Below are experts of layer 5 (counted from 0) of a mixture-of-experts language model. Rows are named router (the router's row for the expert), gate (a neuron's input weights, with its number), up (a neuron's input weights, with its number) and show model dimensions 0-127. Each number is 500 + 50 x the weight over its row's rms, rounded and kept within 0 to 999. Numbers have three digits each.
Before each expert's rows: "comes after" lists some tokens at least twice as common just before its tokens as in all text. This comes from a sample of Wikipedia text that the model never trained on. Tokens count by the router's weight.

# expert 8
comes after: ",", "1", "s", "ed", "96", "97"
router:552546492587527581520412554459605511492544463565474485544467498459546440488455480514536513516644474476462405405568448548502585479474465451582497618516530466498472562525432532557504400474486590468590558461562561472544447477464538507507464483541516472499537506474486395571511542524514371514464547450427458528498495469494404468510467563540467474518507566520507540445515547594511510503577
gate17:482464459577509532433514541419531452504574508451519509458531512512510536531428502535592519465629526468511556400538533555463470523441569426442518493526510482514495395529540443523540455538511589539451504486474543446571429429443424535543600557395479591530494503474542575521528438503571569438457573523529562465438549455582459461522531487525554499490460513562487499552423438424488459517384
up17:578472449490554505548377496584430534465554549487444526521410576501518413543582489532586556575505477501552525497456438517520491447473467404514480495539429540510589511575506503510501502392556434518465494562581567496577494397570525459521531476447565479509574447410519462555493478563494493556487458471489508513458525378528539577568500570515519576551466461500478550463606548477565494482477
gate18:471486538512485521421496485550411464524460477459487382594532481514497528458567520536544492471529487494533431526383518492534543558507534521432399445475433443427556416544544533527552513540452577581532448484608498491612540452443483527449432473436437501547406475412541543482452442482506595533511562452569581510494521482515524406432560513528457515474466475505489472451413532567572505430463
up18:518465469519495452555436602600441552374542481429427496541463481541593497457539537553492552454525521523441493480507576412518420446569567465617521524526519458540587452476446508577566569425519526515540521562543527432471517526548435466573438535473510525510564427512502502503518518505483566509428554544459524525504441494541502533600509507554436596466440412478454498553508411573547480534550
gate19:465451471485580559500556561535513455571505570490510554463495569470502536532527503443481487308563437445463457476467483427483510515531428491539490548564517397502445495489455486523529572549553464418515396504433531500571432498448494572442488464460520442406518526465458503537480492542512561496414409449470437515545419558490480437454454439468436456528415472538546531526474486641528560522486
up19:444541539405548486445563533522531507573487619511425544588491472505527581495451579504475576519511378440554620514512519505450475437513455459530522382452447506407511500440416464534495381475485474450465498506422520527454432519471526472479413509431493482497490531550554550453515507517445522525591474481541560487560501567509443481583526395541488545433501466442483527502457466550496484607551
gate20:576425488496589466506516384560414553470595443490514545511471462487522528518512497535419518427487429559533565482444447478420583501473514474480516504479486580633496541475414513412495485533519593439540441453465618558554507459470517521501520392560478477502548492488616522465478512497540505570482492559446485507549466513503571480492553571520555520486516480464489556449470441385616468559519
up20:487521496521523498494555533477522558437498517526462471501511498490538518572548535457485513484491497432478527542563599541379491573440468441542462447516529501566410552429475545443436629503573545511555557596398525550459454428533485603519512476519535522432395465487455451485389480461460383580439519519558489423519538530453496440516513515573459584548548436544554506462500495472423549431518
gate21:481521494501511574547481445565559488485498420549612444482507496493426489420546480489534483595459508528578514475502490567453606497532503451502485622595490582521543598519530545490529522450480569504553529561553581508548435506481550551408550533536444444414452496430479538603475474576530380417471522567437436455524499458483506499513512445552454497461443526470475488547455475471588545561575
up21:494457429516488500539515487495399592511527508518384615580531500572582436572506508561575559452505504472445446529491524419553471494495371561537580500487528402518497411469506490436480491577437515418457524499493427504387475565523376442589487515489540480585521579531586505509474550461509507549476431506540491528490545480519509423470535527469558567541537507543503529480564523532561485465459
gate22:523526551467455458515464472569447529476476525483499504486465519488480582533416343653542529481497427534489417439509476599426532561518492460526432462607458588476484534431465525488479547523552554417454544515493530511516501551517496497434563501504543456472589451480577566498414509574554436493519504550503546539490486499536414490548566495594370564430438536494544547474490499491506584477465
up22:491507426511457479537540495524439460416431522413516484510485509496512509555470429569428568482494517531487420417476459565436516529535449523489399508606486551507517538379510527555456566510511521418472484522435459481482453540600509498468532531423530414458520422472586513504445605506514475470501557513500601564453443472571469513423488529586362554420542445471524459434458540477438555475526
gate23:483472579538574517506460485452518532526507418486476486504482608533429425485553500551510526542533469539510485553497622511429500495574504472503377480534432426555536467496524566505499471467454470548550574459478469606465506549500442558490530533564421452503433527447515527549490516470528533492456484503460589514516546455560534502517599561536501452524402603398549455440598503530654557451456
up23:496664485526445491560541476509492521564505535602513488518455518506468515492487536465424493594534500500475437510493512567506432666466600397500511491492457448514506446475469476487460521518425502443587569513584517543562519472548615486544472479480599522514493500659467476547511502522524534548443484512510515467445507504444437492537500437439462391424478540482542471465508483429406474484566
gate24:454529573475402477492507541546389533507489510492449477496490518557541494481512483507526444513524509501482533489531389512443561590530487386525505430568491491449515542483551514446496631475419581555511479559522522454412486483542477480557543565487544441429469493470535449525454446427511460490482573526468578501530502570430539477443472533490365533481506449513565493318534475601502600503477
up24:359535432460459498563452414384491493403498483531509559449547524489597511517435468440476444449519491551478462492507493453494430461475415592522535521479482577451532466515464521608466428456607402512444497494562427500495473573523513502515591458486569545576495476522462559484563534564465572597438476473567479540517406499554448505545421552588463519529510516446462507516470465457480491519476
gate25:524387470563591442543508405504495504492454580478456455523494480486472475536366474382578585467440536422517538469538572473527506493572457549560461432568524402453561484475440442484561511512494490560486511508449530545458511404476593555488547505513483412552471429471444545522399553482511520450522543486481547513501503555446529493555497525627487522469529391431492547512516435587505519495478
up25:490496503520488493485484477483519420537563498467486460487474535557490448595584539519433513467500498565399489441490537604374552512578456500476448483465547581566465463562546508491486505560509431468451448501491584490571489526455520588511614537492419493526539543505426556520442448509530575459516539531521523532470435509423450439457579447356542456402489605544541477540497515548407495570530
gate26:561444524582550464489507455588512566513490485539473554519542523485500503533601424523611434499557456401559568543474590436554425503525600521601441493563486549463491569533562441475546532533506451477504545455516453464443492496467540458511458524467585466503420510525535465528483448538530492524443513538485468462455565431526484478577497528534421526476504606578454549502459545472540564447325
up26:467631402531438542494553465487486493520535448388418522485514432499528486490462497506563518550457477472458457475482460565498530483372459517501593456471433403509574493530526621532458492502535519483464456558472479644488452487523488571447411471518515479520516547416473455483543468491441567534481613439557508407523533451467526520464403524476442538508571501437518494544435513506483430497600
gate27:440650424513484442477471590506438478455511456511462454478491641421451532542506503591491477329440448580452507489538512583521444539606437520475480491520460480608526420464478462487431470450518450477500511463457431508518501467542526510488497566504486493498457461479497466579470502511544507598531540504387413473507526476428517538431478514449496460580552423479482426482524518545539525500455
up27:503506469457446478453498549527461407477458442569461504531533546520520555523570530558483471424461485502501480504474493505402534471444445604437450475524488501512403455451529501546478508433476534521535524493433476566528531390498497509535451478548494438479555539484401469417490568428484467686434450465563496500454496562477488609570542508480514487571552436547481524580601460629578480506489
gate28:550516504564508546473450548478416562476355484520550482554500614478498492556523523601483440421593471545464450503478562418503485539525450409490464528589527510406452533485557492506481500533470512462393584461488524463519436512567569530492459506499548447477559433472525448527501408556568458507539549607616493506508511563513499535514550541487454516598465459564465585488456460551567493522429
up28:603419555449547429424495435537538505551538433491544474506439508468571430425496472515574450464501504478591506464522511477430551485444498500430460556520495512511591514458501467401521518537521496501581466439484444536526502352467501475495523475537362553462494472608432527458515490423520454471523526602564504444475579424549498564554563546532586444513562515537545517556469548551476502530418
gate29:506433536483420443541491525475485512520451426570421547490441526528583493455468453513504448357578493421556486568518512475435478547528499541588500482440485503449485555591543534527557430520413483453508499457576372561518527447457469526538603507448491480546448450458462529505543481600484474419499498516489496465464431400524525385498557614485533532489534542540550457429484453520574567519487
up29:474562502478521541521536424491553509541582588485525468517596535478527465592525541491541570578536543537502451545623525466480546466457522476496528496484497515547451521560415526464435549439633458548409489512516533529485425492539482473466400436526536532462605439487480396569429482475472547589445451478504477511442547573530530561498500458469497452598425523468388535559489453471400466486474
gate30:555470515460522487486497536490524545440527439463505547535531539440421466499554453582488421459575447478472521557468530526397459460492447643423453583408531465489549438503490462471471450513556527485587513491563428500469540522507601512433467486493614445463441458493438528544514520552439449554495503617499576480538418556511551566591548409500472554481558541506536464442416500490495451491588
up30:622593542466493561521464441499539597500556518524481473551436594420448546506460513512568511559458506525468543474507527513541548466453463532421524427526424585497525442521543482488431481518511493523430370539437488532500483479567582456469491483634494590561510465455535483428479490432516583542485448536530540485561433436532510519543473448449514476542545445581469516578475394407494540573530
gate31:572480486471571475540486481486517545495533433478471434406448536557537608528439469585634467476467515485463456568601531488486490490504446454533417504615454454523534503475503535411458429547448531425509518442575583537507518437519526476492529505519570507529515489544526542456521548533585494509449467413544497538437412530484426545507569496633429573434525588552519445484551521498498516463409
up31:529523399385448562544568426424445503446562435507496586420550591575471436510552499489471484558509396532486549483528488476577544436498458458564510536586534555523566545566522510566476537483392473507530508528527542456485489455553508461485483524461510554469628473484517491589524596541442561379463465460507514477559478454466538507540439559512504492550584480475539416454537533463543524503577
gate32:519579530626530498450530477481441543412559461663396569437510553556492503452546573499511518584543448510506488539541488534540550521567590513431460520427592472558467585518513477531523466426456512518508489425504538506614542486465425473522487512521561485429497403466431498494470485488524441446476497530493515506517606475506519589519495470500582499475459479535567562354499526477540536462498
up32:535528472527535502452514529492452445624525446457531465445488453527428580519505517465508547494530494510449508583537485432414480461397538521484494512514506456492550493493499546434458492481408531496536370509536549531335498451549531480470507524504356418610538475466575498593446517500445531453506498550509456536513459535548529462573481447607476485516532570516387518569548501476451519581432
gate33:507525444505467473442457439531526593546562427584445510533524520471548544495406509595523494411488481466461446470498507564487475565540510433498565453516430554496535536505559496527506560567471549501467475417534484482444601521505448618403477505509437530477415509514619536547581589437514378432574590548569544462550487516555453488453455451532470495554523557526572471429521543492457470471504
up33:472630452515549638430431445464486495542532442507428485510551509588509454490557531429518441443569489490515561480497504593515605442441494457603594459498503561515563510457561444382512570488460434582496463489506430489560452483616534511486401518512470562469453507536560499527509478400463451438482521512503472407488548474495505479432450480480500468528578536494519470461456553561497478459458

# expert 3
comes after: " of", ".", " in", " the", "\n\n", " to"
router:464552435477494506484502450492457550600541417464524471400545553365488534493479504443502547494494570514548486564507520510409483648486543551495493423521512449492600479569527595587438402493423564532526574483547502567514528537553469512547552491487503530517488510538500436452474607538476464516588503494530503541430456632497457529418424546556472473494481482467475535543426570462463482543456
gate0:483506380542475434472573424525493574477470508515418562578549477426494424435551498412429484496447481556447401401534542436367606556527538492531534553587472497542492480524512605511460572569533553530520478538484452517536461519590464486495484411413494558504554525471460484475517522556539464483442529489511457539456537553481466557450525445544527499523562495432583493618519485500480542508553
up0:500469521406653562444517540530517457485617501557561446514526532550460514466518577478545504503473526510570418523566542420409513532454448459491478470446516518490439563518497561524605507496391476567461455410460523459457583534455562523402436513530565466530492505479473499552523544516398484414550480535438490476499472397452514543552483511506503496483565571489557426563452580472482421492447
gate1:513477487423403561531464508494428484490572439470509596481475499507497484431365445509509524437507423516507527530578523504415598522423503587516518487442492538569417487513526570554415443480511524501458451470527521477466449554535518483573427525610578513526470434557612480471541516460563512442469461483408511561496479496488426475549435454532465444474489458542559377553558445507499581438472
up1:551525460389445468443523494585518492579523507470463469502482390486467389537456465431541532579463383577464475478523598524448514531414539544538405508543457587466454533397549506458571534501409467501513579553460436482521487467507475443564568475502524521515525513542484484555504557616511510524578470557530465470526538465551496489538510451482505496433556451389515461604534431525470473429523
gate2:508424465460525484481596584520504502488548562505460404472409628468451514456483575538551383435503605481527473488530434509450428561524505525558496477490531488487533478609507530519525487496444574540610536496532511387574511412537485547481512483550433566603460493474435449445540461504563557575517560559487594540538447507463535483478502453524563539434517481435531481547575522527427531499521
up2:485486536527465449459526495524472435476546482446533553543456414509498562493474502406617458509483526411505474462512565536455488487498496493578538463453569558409528488546495456536483420493423508494430559437486455490411495439512436503431562564536485528466513501485459484373501570564549490518527558461587576446568482378451514547497505542488460615510451523595558598427558487492608483488442
gate3:500488450575492477509526468478491556526445546539476471478519526505454532508554581611549470514452512492529541424489523519536534525480607498397472497473502444489495546532468549438440487641433514510493533491520523505639450456473490566421475576496478587571367546512534495408508442513509470559444371579538480552525537607461488501499517421490536460472455544614462444438478493490461482415475
up3:654413449476547563486500423529476573487443523496464455536453593502477549466583490491428485479540466472585508539449516425463429507525603491432434493526481584519417571498511544603543540472523526578455517406584496518512487491673525532516441432492498564498532477424457503501475548507505513492558558537580520522489534541521559508400417543479536470510574463507490516442440511504518559519487
gate4:552414496483542485445504561405531456444486472518571559518489484449511538422475411450496505561535541509540586560551485555494511516518455484424470498438510425454457495468547643484390514445494454447471568468512464509569420515512522521546516501486497510618586551570426585509517503495500443422433529581533480463463521548495485510478561526567528655540438570545607520514486570479519482486447
up4:523467617495562503524508477460547531524512460474503437486456532500552455548467578515476439583490479618550466593432488482573523484496550498506493536416451464500570551461465389509597521529530469482553506493569490590463549467462520453507435521519500460478495515621498483443465618514462490567361422515436569582487484479524518559557440479493477512384523549443486582472483586425453460495518
gate5:443389463550555443520488510477604510478474453509566529537477503477500517441492455422567420468469535463610445455422433482552488559486497563455503453480506496438437566494478522537500515503526502376541474499528619468519530498566486561496504494523477557500398543503546471497500463511575589474485432506530465588406467591559482511453478421578509464486485501538529471521519536568506642370421
up5:407433546538522504518504515488523517462510612415554517408468554472476467474478561470484393384502510523504543512518546580484393565454442499523553484444498502450416595507513471398490442517531553508636488505610501448444421453469453553523537501450425471546461504509481505485584487537546498574510509532507503472525516519384478510522576568517453552459472419482594549455523567507416537537516
gate6:619464567517544492467556476442573416492513607525396491467477507487479453567523551503620576485410470516541481456545556483430435569558542526539489525565478532573498622426502474484451424536514517462497489459453460528560516451491455419458557516468510448501480573507479470474502488590530611570488471519540577478425533578469615467453491534495487449524455513544496441556529570411488534457486
up6:515521509573448541394506514416503448603555501526457506554583569555571598573510459423418448497581490563517471510460424512458517452488562543492516578504482401478556532644451420523483452483447468578491453507480538565517497503458496564484452388515484441565515531468555579516555500547522489512468494456522537474516489519536563514502492535465407533524449502498615430555568572438544545455492
gate7:430506466551514619550517477517528526504575541467474487488472517407526494515535544567454583528447480513522496449508435480546409621582483501566570551390489545471503469469422511540476551415482524548511560503599436449540501448503528441540442521470442515526458467510596452471508491490562524487396486522424494629470490573445550474537500523499508498516516548359478447523498516629471574450529
up7:537438532472418489504408512552489513525555485545388588534482491577416631494538506548569489420580505500464511451491335577501492588460538463454467528551490578485553470443557571526496443529538424488510485515544520502509454464492427515498499448371512458577567611510563532455577534494521570485451533460537492538595523451513509504476524510435478517555534486568430493524525511465535458503565
gate8:516513478476458571485621539599462458448481482459474532492534478544499457499457550442426544465494512497399392493542492446494572402559550422553423491432549440538449484503476485486499453516551505476375588587505456507458379516547568489487500550553538472582465492547445457440484556449520468548484513559435467510438509631520491505468514511553624524475489453534516430408532466451447516531493
up8:534579531553501504529382538467538521570574471521503469498617560497570515532497492573490500499444422514524563518516561421507514480403514498472518385493513514537526420568555486483417615580513579557526511403516553460518466539412534501458524531526446481434591455504468451516541502510525414534554435557441422535489422567525487542495435481499490452452536545483456508412428499543582428567537
gate9:427508457516541459490529577573453576443557505443449467549479536519436405554492516397506494532483489453514466540546538528550483529491467539553447484467510630450454443489479481479490558488556508534365474451559515439520538473486467467529601429543477463521518462467466479592549540331432558604601468575466497554483480420497480486503475550533503466450558588434516479574506456508464536460447
up9:466485519522535422449531510499533519514488460530429489391453571527476551406617558443486437459545491445419524548478450454507400534527462483559438489525495540528520535480491498537551428514453517538453419559577456497435442395388549433563468452477446497473596496540523453581523535487574447504510510515449472445560504522468527600448421447557444483521470528440511464561474468646508460559497
gate10:509525598479612489565487499563486573465435575497530481560508539482405499655478436436495536516529522408616415574485499461486450514458496487563509460497506488457501456456451439557469496461510594584472565478577462527443520535544478454567562525576558529481492556473559445566519439566529533497408529542426548553484515418478484511414508479528448557503454515514543558416493474496491542435423
up10:417531502469523485567535406529485467504448408510515468501486499494478550438453499572566514505437420497483540485509445526588482460448482442538515538474470531492610577476557547430564446543437472414560540466420442558457488498467489548512420463505569498535566452545494528476447555544475586475550389442543403477541574475475543478559570513495476558503426622472477479607379495522500497478578
gate11:469478460432556617446449529530607466510559414422464492476476456566489387478493560586539495494490543489467473471513561585465465494499520507350448451423457534503497498469519495524526475400423562518515525449480550419457436443636507559484584471479549534466536451507616474495541513518425498471439460540487545544458512528536424590437495509535458504545524460518521435523452440529551552453525
up11:521421550424492514529592540452481467550549523428417628461508393486479485548444532520497446465510402510509466497495577526499598557547482604459488541438463464470459444473427428515605499413539399487471534529444526484587500544449567407484527509471476579529411525559431484449554501503510503524540554442529430477464417451548464508450465539494584515436475517428553507491462448484498537544557
gate12:466500507509567476462456539531433493501442506543513455491561418449497525500453554475432555551512519481531509594510473471485556505432471483534431531492408539503460429489471536428482481529433517499558441553498642499420446581562536525442497524436472634532390512528520442516489539479461535386479498500409440574428427448563389524426525568472448528453510495516490520480506509417370545492518
up12:466512571452475373497591485461534516506481620458526626481547515442546584441510428506494511507545567417538448496454447435456472481549459444527562494533483559532613452502493468505478408538485532498488461460536371520398477436454447432461478546531550565517489509544518487441440536530524554429509476433513528513502480474595451496461550537429437531513613443485484460477467457497424486428429
gate13:492509459344492475495585530513467512541489422565564489506521524412461526554477464448560627481576418503423517453515514452459485487502539455460457593477534633526515530561484522487529439484487518499595644450489497507503487503450485469531477445437529503492472456540562523507458547449546403565464571472493515503520405470505511473402433430570403511483404534552564470567493514476477533460506
up13:539588526450512447491480580498521404499461389424392584521525571541544582564491447550484594553512510630476466573472507521529481513574591604551503506482460475415433608497483447480477513466428437532418527475575523424559523489460549513445469538542477477464531495471514455604455485579467461531496460574453526523448426460520479440495476542474533427471453521523504429531499523451447485502544
gate14:526487431422587530402503421501489480472453532457517581547522616497507491544451565457595406507562530555474519562591466458456467459431544527497430504482488570539524520514474442571454491566444509533489525445499432525531542432564384458448513517560514410554530499535529515534426501529433470573537502388508483392488435536427486428452475508498482518501389489465495586598514493509541444492519
up14:450533539498433601561514488447518477470484503438541553467494490585479448544564419536518487441454514552494524495527468558442572541453481530416460554414507594518442428473537481523506513542529469379529498454434498464459437627467483574490524491437540469482438439570543458628481486470428490519456524624592509430523566583550497441542459507529501494468426495450510490602464466500542555576509
gate15:518512491539534501523479623543489521467434584581458499480558544508531443435517577557533441609482545472498539566496486467419588598529479492526498577568524465497479497494576530467515435542458459498494563553479571562576595511510526479527429515433585493470465508514498520473532545532504569552548424614490557439445440404399427496483621495514421543528568564444514516494510470412500483484484
up15:559471414444600492538498496542528580519457482426446513480445508475445545473473468441487459488495457431577542517534497374545626493511566602503507543456490467416463492534490511537415524446548362462596523519481509484476517548481460542456531371427496575540592474424565545482558565541498514449473491464428473565590501525491517525490514534499406551444468469447520542486412478490446453503510
gate16:535464446482484474491545560481445413503511490461599481516531538498518507477458439479522443450486554402518469515433591430444509493522546518563386486500530537435506527560498488461514558520542479429447503439454535565461605582544446430499503575569446438528533478507438529457506582598560436533440517402536502522453468578442541526489579487506498518495445473402492474534456568566613452430391
up16:553502471372458512489486544496526596544499508438576439460547529452440513524539456464459527437543489432478524432432596441447430555463463509429566456546609593485493507486463512600561399516464558537514490593454584426490449533569574542529568499514452538544550518503535461516479475592511504470521583457564471497448496517482568518421497488490425483467515437534563496547387505484521595540494

# expert 1
comes after: "\n", "0", ")", "3", "\n\n", "4"
router:476558496455428520524538490452537479560538528479479542510451506530546536468466447463438551500555545540520600635547494437470572406492433483521465513515532463549685429509581541452572549460516468493552504434591451490616552495450524484453539551471594522541444475467426557454529510536501505465435561467511483445464469460561475452593525402503434535487511509492481463546602534524519500423524
gate0:493448466362450475486453479530486412552539429495537481572526476615436465467456407524457418505585472542490495585478504555425401463529540511509600506427492634529488404446575542494461519523458534578503522517452544459551580503573516466490423484450500437431388518422531545525530542498572463501469528524454485444508516565433402504477570514478469557451501482580510482493511474488492506526498
up0:538601459599479543471432471484470526618547454517442502402513460488543592458593544449514561514556481526431615532579495481582560551551495454503484454545429526521502567469488503398571539538525491439491455518502531584368458572472447485439526566523489421534515465587550416428484527488512471537568417549513430525540489493525540556447510497507518475567464517462478413499538446496518456504535
gate1:497501475501441524530554444547466560530488461406474551497531581501460525565474390468511461476556494497363529549474478487472495596507496436511571478479496439461528412417441560550565509496535541466541391378508597465459514516529582504486419428450462487524471425501520553534455437545461539490495456442562497635595465492483504439463561448479446439456529486501472577456461429513539496527581
up1:495572510561479458565482406489547514468475568537532465480389576466573534498533498498470562546462499480499458357488511521463525477560515429516585456540439479535492543479525448434474553499489393465586578584480494516532536593440449459513491489516513473498616567531419495504525530484512492553596460486390554463492567565488488534455435472545476469430577590543509539456509569409489516409435
gate2:438409414473588497464523525537476529479406452561517490523506450515469519468537454488447473460486512427495482509542489469552553545575463491476446476489483429556549492540479494529549506353537459481611534422671463580527555440546408507481572580477478526461510433425452483524532499502526513440483539609565554548472480512471469472461541472501464467509488461407478500382534565465593559525464
up2:454554576469484485545503519462472554553402504463482500609525524482562486530479526583499505529475440541443474517487556495488517578561466536416534516452487504466450523451573628446506511538454524478534502453514497404455484512426524504509466558518619453537493415424577422558445534513482470538570461567467529429495546479599507428527400540538574507491565526419516451524367407545510413491529
gate3:510532470499419468518513561553423544545611543442548507477512496530390585463469491476509508543533477497559427480546446536478491540415456443507439480507525556505544429427443607585532489575532521433444535490427436560488464449513521484431530435459583470421460552489476508515441510555622399514449537521534458423487506491594566446424421539553551450544473527497495539392549448539503527487509
up3:493498504444500499478511474554499472456549499440529488511525535480536563517521519416509529493500428608451426452500499521429454487560590564419485573504502507480491501503437563587490420562521521481500498425346536447615484446399474554583489592571504578594506423488530520527544529529539511534515510507500452383505503494465550627428504406437490581558535501527557557484538534466532548494457
gate4:572482449424556570495469465498555483493508405465415490533506567563485491560585549503410502565513355487484460481529551445529487501424455449537488541425583491554451477501503450551526520498507496477507537511462509416463431549553526515549591577546503543508505462514453568556587522431517501534406486431498455480522440470518424471580487526512482591551569567483496502429397579494499364484560
up4:588520529510417467464441435480529521491513484483434471527415518466472537476430449583579442625443551480412552510517583551415502464431444489440435488443499515506567640520570486440526491447500510502525502526523494520507450490446511563523474408587536481480546533404504442511511614511553450480479485613486466597398527519490562483534477430543500419560539538505573509528522506572449520510478
gate5:534526470549438536479570496430506446458494452441533493447593430505489566383500459541450432451470473559465485495494544550486527542397409512500530473494562457542567570536462568538448453499446551546441485455464541590563454622495469536520523485581530605525405590569443529475523430476530495515454514460494573437544549512475558495398522488568551526533494529488497367545484573556493510530459
up5:490453515503542526434453452600564495476366474451459516525482553459502506659556530510485529591548446411374541467449435600548464454541438451429442459478496609462493531445518397517512548476523485558553497579452509477541580542461502482551473515540455529450564458443505502530476613523582453503449538456485421555466458477473480539522467523516513528503504478500463582510473456414539461542478
gate6:559513433385503522420535525482471528519494484530495513513444508468492504474528432574559515492517511487486551474514470519447519553457455456327507480473515508396463530493503484553409537515580427425513586436528457491527557474466555501451479526571498464444544531426524503594515386589524570534560381460538493509455510500492481392497506474499402425492521387559525453475532430466514514429406
up6:464505627470501533594480518594463449508514478528558489532544508439520504464559474562478585501533583453466578470499543515562436465469447445438482311488430435461445562465584489499514485569500505502457543488474501480533475398503508564486466525556477481541496523486495404515497488434483508475609496556493533471492584523473497481393502479547436411414527513527572429502397536526489510470390
gate7:533553530521571485527416458464463513421588447394443469433391537475468549548558419504431508550584507564442633456518556483487519572415527439547546477609464491465442480461501485423546446503435523474532452509465438469602572516428514493593451491508607437542517485568501486552472501520569513484519442529517463478509542524607488466462485440470497550466466518493585513464587533492508499542516
up7:465473471555489431567497532584589473455496514506497550516508522555452454526442530567480531533510605525422444514454536503463560489511379545519460559536471600546593473651480454480508541483523515486461493541516560480555496507644541526402607485491503578517485525567488500466492463503455531451539560552465541542512424435527576440572430556605473479484442560544454496545430516479460562466522
gate8:465498485420480479545546476494547524554523462410561546533479413555481562430463541492550593518585517485373583357485542535537463495519533634536552486412583450512558544410572464441468454427435455484539545514514520467521513490542507579492456476528491496472474545532551532464553474510563496520460506561489482408477562449499535424474545445488495505478477472468520507453456447413542467356453
up8:595596532494425511472505490492535525400545508522505607526523507555441570487485554511454453469575489503459518473499521628502527523458561523608459519456523529534475435528542462514512375466554478459469450500418535533519546491421434530502511460525389417527434475530457464504476547404601475565464551446489462501459477484493486445398435403553437453460561443559525478525503463468455536386482
gate9:541605549503485525484514447610540445538509374514436426475536522508471513417499504433493398483490544463471555451522584516468541611475507425497516491541459535524574562484457479464437463511422554463456570413533463567462534472418451560532414557570571463517451459528497496388564558623552530509520534419492499496538598436490577510489530466508456503527524561434487466471439548537528487498502
up9:497442485556414525533456373485426489554393460566454500489523524454461476523518419507542498599542430494475479444562513529480493485574504443430546420542468491501534516490407450517471622456571466506562450413499565505500471516433500512447524526567477584513524550603495432572508505488569642523550479568533520480542507448489521521456520450534427498591563478491590541467528555523518447491589
gate10:599555457456518538436534505571445401462358444494476493555519541508485464442428509473507512503461491553526532543508528521422485473460436439385542488502517498527567455452521528539425591468438477409446461518443479543541573440518447525513381503476552468428566538467489557490573494488511503595454518428433446537477647524426480590513539507508538561439525469560481444539463512522497455555458
up10:501535542470527501524523475499486501524496569548418608570551525542505458567480493527566597521570431493489538512448449536520425489520455462506465469449480506517579483621457477478529436556446474534528479514524569459553537391547369485484621498476550521457506497578436576592551511416474520452373500492508452412531495492450456589434583403520502465473519510463544549459434520537527429497522
gate11:482414527503522432545376565450498513500438394474434549519445491433518505550563514539512454513498482512531492495532439484497517464537485495441499504431532487530475418518512525480443586465518459539428439396548464456441569596494514430485451393556581584524490578424531466535497435486477509355460562456517418560562495549515589541527540581563503485453536480564440518523495454504395502525456
up11:470528516403464554531419501440452526538486485471478560521485457560487489452450466498469573571519417581544624469491473511437510466502484486515460537545567577584509440505519556570443650449469515529477548483549467473507443494527465523465466483508429575449512479452442564539512446536447466538393647539464595431505595511498510474563610555480446469498500485437504517506544451538575560546483
gate12:415420429417510518446486476532525468510543521487347536534510515483536566497521532564462424489518477506481500500474552525492498450520539498512545473471605480439520463496548426505528590491480566544597480436530545481450545521485426454454481464434524532503424450561559505555487557507441546422555525611536592552423531494431439403521522516472476528508468522646484494473539485623532554497606
up12:529463504611410578538498565549524521445504499432478567456520459563478544574506558449549519521414485452514517596381562457643441528422475532512527422510565462470489388577473492575537470433544479502484560536495540455472545570559514499557525512524452431488522521549499516559495500636452610526430550466521550558518426512501569512569486499496485509466549473454472515501531550485531415537502
gate13:483518495404526493535529573561547475535438511417539505578466472669431539441561487555586531490498518518550445456567553472483484528537459484429457489435564450529398572520472481488515573481481500466445506477498466425488478448506420582503450477522446543485524478438521525488429506490528499591451494436555524527548563461481509538398438533470440660471475559557510505409420531548556536491441
up13:501580389471484506538518645477544542468489465580559488604517613496437556379551491502507531508562452478484491464451546490483518539506542593478529503498482421550482541571500470520532454426468584539619559489524512438496513442503584504498501491553487562546516526500438438534466553521542553563558468522588468492528544459406537443493485471448471450557497532537394564484396417511537528457456
gate14:464450493544477552511556500522621551504516556553469479446433467472416557453550488498516500432599474483501548509477574417514528408528418535428555505588513535497482471549587568514509456432520459544470441571470570463474478463515423428495558590530461379478413441546515419510513489561537575480546558606466462524489492495497540555486477533543458461458365556525462451499475455416476442510478
up14:503387505466460482524560553493541471506490633493523575534489438467478515440550522495536539458509498467518487586508505447482502541499533487476552509537497467483520514501518597563441505534504511617468525596503508549436505557519451515572499528546583371557491370640468474493574487516489608397442484496535416464508500481416554530496509459548421531472503535533584473416567511553478418433514
gate15:400382519415587525390532593473497464486455528479412519559461527423573537476509539466444497634534563391531604571510430547543517528524501568482465524469464525514496481465474578514537545512464552582546523520491540538481466554547469506540422430528494548543579480528507468538490591604524486533519603479488533554525535545454535459518475515517500502534517359464480544429438486477487544490490
up15:453527511389504470444475488541469583470364504497461585434505445496402457507469537575463477487466521581424518474382452596478519493508569496466457458437539497562490493537562491538534493584576471479567476464423452510521538497495511499404472641530493546569433473502537542425595456514530520483468523444529578529529472553531432505431540514442506507574448463515504545491630445530485483463551
gate16:583549489508425517452460512472487546503574494535460574542463477478475416464364475541522480473600581391625453443519516627561583583548492570489507484509567446545545419473531538444537469494542520487489461508443531488577517501464558435504543445473540580475478504559585409556474481544550426513462396553511512453427479454480512466539493507499544473463482548479557504482468592522596495513479
up16:487561436622569523432512393586492500475451480500528397444462384469516499487540513487425525485457550521519389630511491495610556486536516474521451543488507473439465538493522604473473515485465485396477455483463486530523562519526520525480580384491480576573481442422532469550577585457545425563483514470515523506553526520476573577464439482573507477521457465488586476467452442500516473546520